config = dict(
    num_hidden_layers=13,
    hidden_size=160,
    n_experts=24,
    experts_per_token=2,
    d_expert=80,
    d_shared_expert=0,
    hidden_act='swiglu',
    moe_layers=[0, 1, 2, 3, 4, 5, 6, 7, 8, 9, 10, 11, 12],
    router_score='sigmoid',
    normalize_top_k=True,
    routed_scale=1.0,
    balance_loss=0.000205,
    balance_bias=True,
    router_cosine_scale=10.0,
    init_std_router=0.014,
    lr_router=0.00202,
    vocab_size=8192,
    norm='layernorm',
    norm_eps=1e-05,
    tie_word_embeddings=False,
    optimizer='soap_variant',
    learning_rate=0.00613,
    beta1=0.95,
    beta2=0.95,
    max_grad_norm=1.0,
    batch_tokens=65536,
    max_seq_len=512,
    train_tokens=251400000,
    max_steps=3837,
    dataset='wikipedia_en',
)
Below are experts of layer 9 (counted from 0) of a mixture-of-experts language model. Rows are named gate (a neuron's input weights, with its number), up (a neuron's input weights, with its number) and show model dimensions 0-159. Each number is 128 + 24 x the weight over its row's rms, rounded and kept within 0 to 255.
Before each expert's rows: a language model's description of what the expert responds to. This comes from a sample of Wikipedia text that the model never trained on.

# expert 3
Middle and final word pieces of non-English names and place names, such as -ova, -za, -kov, -ina, in Slavic, Spanish or Asian words.
gate14 [148 122 126 151  85 142 133 132 131 116 106 155 117 138 125 107 101 117 139 151  94 169 137 129 158 126 113 139 136 161 146 120 107 135 115 130  96 139  89 120  72 129 122 115 134 122 102 123  83 121 114 130 147 125 119 166 119  91 145 168 112 148 162 131 148 119  97 115  87 137 100 133 131  97 161 108 117 107 149 115 119  86 159  78  92 139 152 136 113 154 112 133 155 139  88 117  94 116  87 137 165 185  93 130 108 122  98 158 112 119 114 127 170 118 108 115 189 130 101 143 152 145 153 102 105 102 126  86 170  63  97 127 139 119 154 133 127 149 121 113 119  94 115 128 141 118  91 156 120 133 110 178 137 127 128  89 118 161  99  94]
up14 [132  88 141 156 150 125 133 116 139 138 142 186 125 153 132 136 113 169 100  89 171 121 124 131  71 164 198 128 146 188 137 163 138 128 168 126 112 122 141 128 108 123 109 196 166  67 126 115 137 144 151 123 113 136 101 160 146 106  92  83 100 129 113 157 117 135 101 129 163 124 132 143 145 160 139 114 165 124 143 133 131 135 101 130 104  99 122  70 122 141 128 110 144 117 136  96 152 156 131 119 119 149 111 132 102 143 161 166 108 129  91 157  95 144 121 130 116 159 147 105  81  92 145 103 116 114 101 132 124 125  94 126 106 132 146 126 106  99 140 133 136 115 130 134 108 120 108 156 152 112 159  96 124 101  97 121 153 108 115 112]

# expert 0
Word-final suffixes, mostly plural -s, -es, -ers, -ments, and plural nouns like members, people, children, e.g. pictures, temples.
gate0 [125 164  72 123 137 113 160 137 109 197 153 138 128 158 158 140 146 176 115 156  95 121 114 103 132 101 165 129 152  99 159 147 136 123 135 132 108 127 121 156 163 146  86 136  94  95 111 151 142 143 117 128 126 117 127 102 134 111 119  90 116 132 104 126 157 148 126 165  83  92 155 107  99 144 127 108 113 150 160 147 134 131 122 109  81 113 119 134 186 164 112 153 127 143 116 121 154 132 150 163 113 144 121 125 124  72 126 128 100 165 152 148 150 131 146 151 104 172 119 157 158 111 101 150 136 121 156 133 183 150 121  94 137 114 114 103 131 137 114 106 127 144 114 148 110 174 178 161 145 102 129 113 125 114 163 167 119 150 160 118]
up0 [120  85 130  87  85 149 150 108 151  97 142 112  93 155 158 149 144 138 178  99 123 110 107 143 148 109 139 103  89 118 103 136 103 147 159 195 162 151 162 119 155 132 132  84  97 115 163 162 152 129 111 156 138 140 117  86 152 137 118 123 143 142 147 113 138 114 147 110 154 114 143  83 142 111 160 108 147 108 112  82 113 130 143 150  78  84 117 171 161 117 159 125 117  71 129 125 106 139 104 127 126 119 141  89 141 124 145 114 114  93  91 148 117 127 148 143 125 128 121 128 141 138  91 125 124 130 152 134 109 193 153 164 143 138 127  89 148 127 113 166  90 156 115 104 125 141 123 147 126 106 148 112 123 120 169 154 128 119 150 150]

# expert 21
Opening consonant pieces and prefixes of ordinary English words, such as c, St, ex, comp, dis, whose continuation follows as -ed or -ing.
gate6 [161 120 114 128 140 150 134 159 172 124 105 170 112  98  93 131 138 108 151 160 151 162 146 111 100 146  92 113 139 118 136 102 129 126 115 101 146 112 112  99 157 112 118 132 149 148 103 157  90 157 152 130 113 138 112 174 138  87 130 149  81 159 110  96  86 155  85 141  79 127 120 159 128  95 143 101 116 126 128 132 150 125 160 117 121 114 113 141 127 141 128 118 171  93  74 118 125 129 120 114  95 122 127 126 113 139 147 136 125 137 152  98 128 119 132 116 148 102 145 110 158 125 129 130 131 200  88 159 169 138 145 126 130  84 112 133 154 124 158 131 156 114 140  81  73 123 126 105  81  97  83 127 136 133 159 154  74 112 130 121]
up6 [ 95 142 151 167 127 162 110 121 158 143 146 131 168 142  91  88 113 127 124  82 120 125 127 107  94 132 134 139 135 143  86 160 110 107 152 133 106 142 115 124 135 121 143 137 140 154 155 122 134 155 119 118 163  75 122 114 138  96 154  98 150  87 163 165 144 106 125 113 113 126 140 111 107 143 111 124 130 150 105 137 120 130 113 114 124 106  82 123 107  87  69 173 106 161 122 191 113 140 155 105 126 137 135 103 104 152 174 138 116  88 124 141 179 127 111  91 139 154 113 151 117 162 100 134 134  59 173 137 108 107 109 132 124 141  89 138 152 135 114 143 101 139 121 127 131 130 104  82 136 180 149 125 114 132 121 137 109 140 156 173]

# expert 23
Bare spaces, hyphens in compounds, opening parentheses and quotes, and prefixes such as un, non, anti, as in prison-like or walk-in.
gate1 [181 122 115 136 121 144 129 106 107 126 165 130 130 153 124 134 186 114 135 105  77 121  93 151 123 176 118 142  76 178 119 121 139 129 115 127 124 142 160 134  99 134  84 156 132 157 137 154 142 108 137 148 120 117 140  93  83 134  85 154 120 132 125  98 135 124 132  94 121  95 155 115 104 111 136 139 172 104 142 109 139 171 132 138 141 114 177 127 110 135  95 110 110  68 137 140 126 124  96 170 153 127 127  93 138 164 118 113 122 130 112  96 123 139 126  79 205 119 136 156 136 126 110 111 155 146 131 143 156 116 127 131 132 131  95 103 130 127 166 115 113 142 170 123 168 150  84 116  79 131  97 132 134  94 118 126 114 157 125 103]
up1 [120 128  87 113 132 118 108 146 125 143 118 117 128  87 145 127  82 117 118 154 151 128 128 114 112  86 151  98 145  83 149 173 119 155 111 146 160 160 130  88 147  92 153 101 105 137 132 130 145 156 129 103 120 125 134 134 156 146 134 110 126 113 149 158 135 143 127 147 134 174 105 136 121 159 102  88 144 119 149 120 167 137 129 186 128 136  82 148 143  99  94 146 156 162  96 141 157 118 151  73 114 114  91 126  91 131 156 127 118 121 129 121 103 105 163 158 103 137 147 126 130 129 131 115  97 108  99 115 101 167 152 144 155 105 164 125 135 107  89 142 137  88  92 157 129 123 159 150 185 146 146 156 148 146 130  90 184  94 127 154]

# expert 4
Given names, surnames and place-name pieces, e.g. John, James, York, Washington, and endings like -ton, -son, -ley, -ford.
gate6 [135 122 144 112  94 122 141 160 127 113 155 101 112 128 132  90 103 154 119 116 129 125 120 166 125 131 140 132 114 132 192 123 128 136 113  93 153 114  93  95 123 108 147 127 123  84 114  79 103 108 142 134 135 141 115  72 129  89 106 122 100 159 132 185 113 165 129 152 116 139 123 135 167 135 112 166 139 139 117 109 114 152 149 156 161 160 148 129 106 124 151  71 141  97 115 125  80 130 140  74 128 120 143 111 104 153 132 141 141 165 132 146 120  55  83 101 121  89 135 101 129 146 132 154 153 128 145 131 133 115 150 150 115 133 126 140 112 122 165 174  90 117 102 128 164  99 153 132 100 136 136 185 148 114  77 151 119 129 129 133]
up6 [114  89 185 159 115 118 120 107 101 113 140  80 123 117 143 170 124 122 129 168 129 170 144 159  99  84 112 124 137 136 151 137 135 111 114 102 108 105 146 123 120 152 141  97 113 157 144 138  95 156 134 133 124 115  99 123 102 154 137  72 153 111 121 121 110  99 148 146 115 122 177 147 168 162  85 147 101 166 113 135 156 114 107 149 108 115 100  65 141 146 138 166  96 111  82 136  88 114 139 111 154 186 114 129 141 122 136 110 101 109 116 149 141 157 160 113 162 116 140 119 143 134 171 147 144 104 158 116 121 144 128 126 148 121 143 132  98 171 137 149 114 108 153 113 130 112 134 162 155 150 110 123 100 105 105  75 171 130 117 116]

# expert 20
Auxiliary and modal verbs like has, would, must, should, infinitive to, and the leading 1 or 9 of years.
gate2 [ 98 115 173 117  96 128 148 133 105 131  93  96 119 128 134 132  76  96 196 147 136 122 123 154 136 126 128  96 105 125 113 113 184 139 136 166 137 113 111 109  95 138 125 126 131 111 120 138  95 160 113 105 173 138 122 121  98 133 125 123 120 100 171 135 126 129  84 113 138 118 165 173 142 122 146 136 131 184 153 113 100 150  90 143 151 157 130 127 101 126 114 106 134 130 107  80 146  91 122 155 155 166 121 109 146 102 113 102 166 122 131 112 141  99  70 110 126 112 172 118 121 141 115 134 150  94 158 156 121 111 134 176 105 155 120 145 140 113 156  76  81  97  99 121 156 138 124 134 125 148 110 154  94 122 172 132 124 128 119 154]
up2 [132  86 167 149 103 143 131 121 100 111  83 123 171 133 138 130 130 142 123 113 125 110 115 104 140 126 114 111 119 168  91 128 122 140 132 131 109 118  89 112 141 200  86 130 132  87 188 110 159 112 124 145 139 141 137  92 124 123 109 132 110 131 143 157 146 115 121 136  80 127 139 162 122  95 130 127 100 109 176 129 111 155 112 123  91 108  99 135 113 143 173 125 134 176 132  91  99 103  91 124 167  91  99 158 158 160 142 148 125  99  88 144 141 142 129  90 126 138 116 111 135 128 136 108 166 128 124 149 104  85 125  53 152 122 148 116 148 131 137 146 120 138  88 165 152 162 147 109 104 124 127 161 125 143 166 129 118 117 153 160]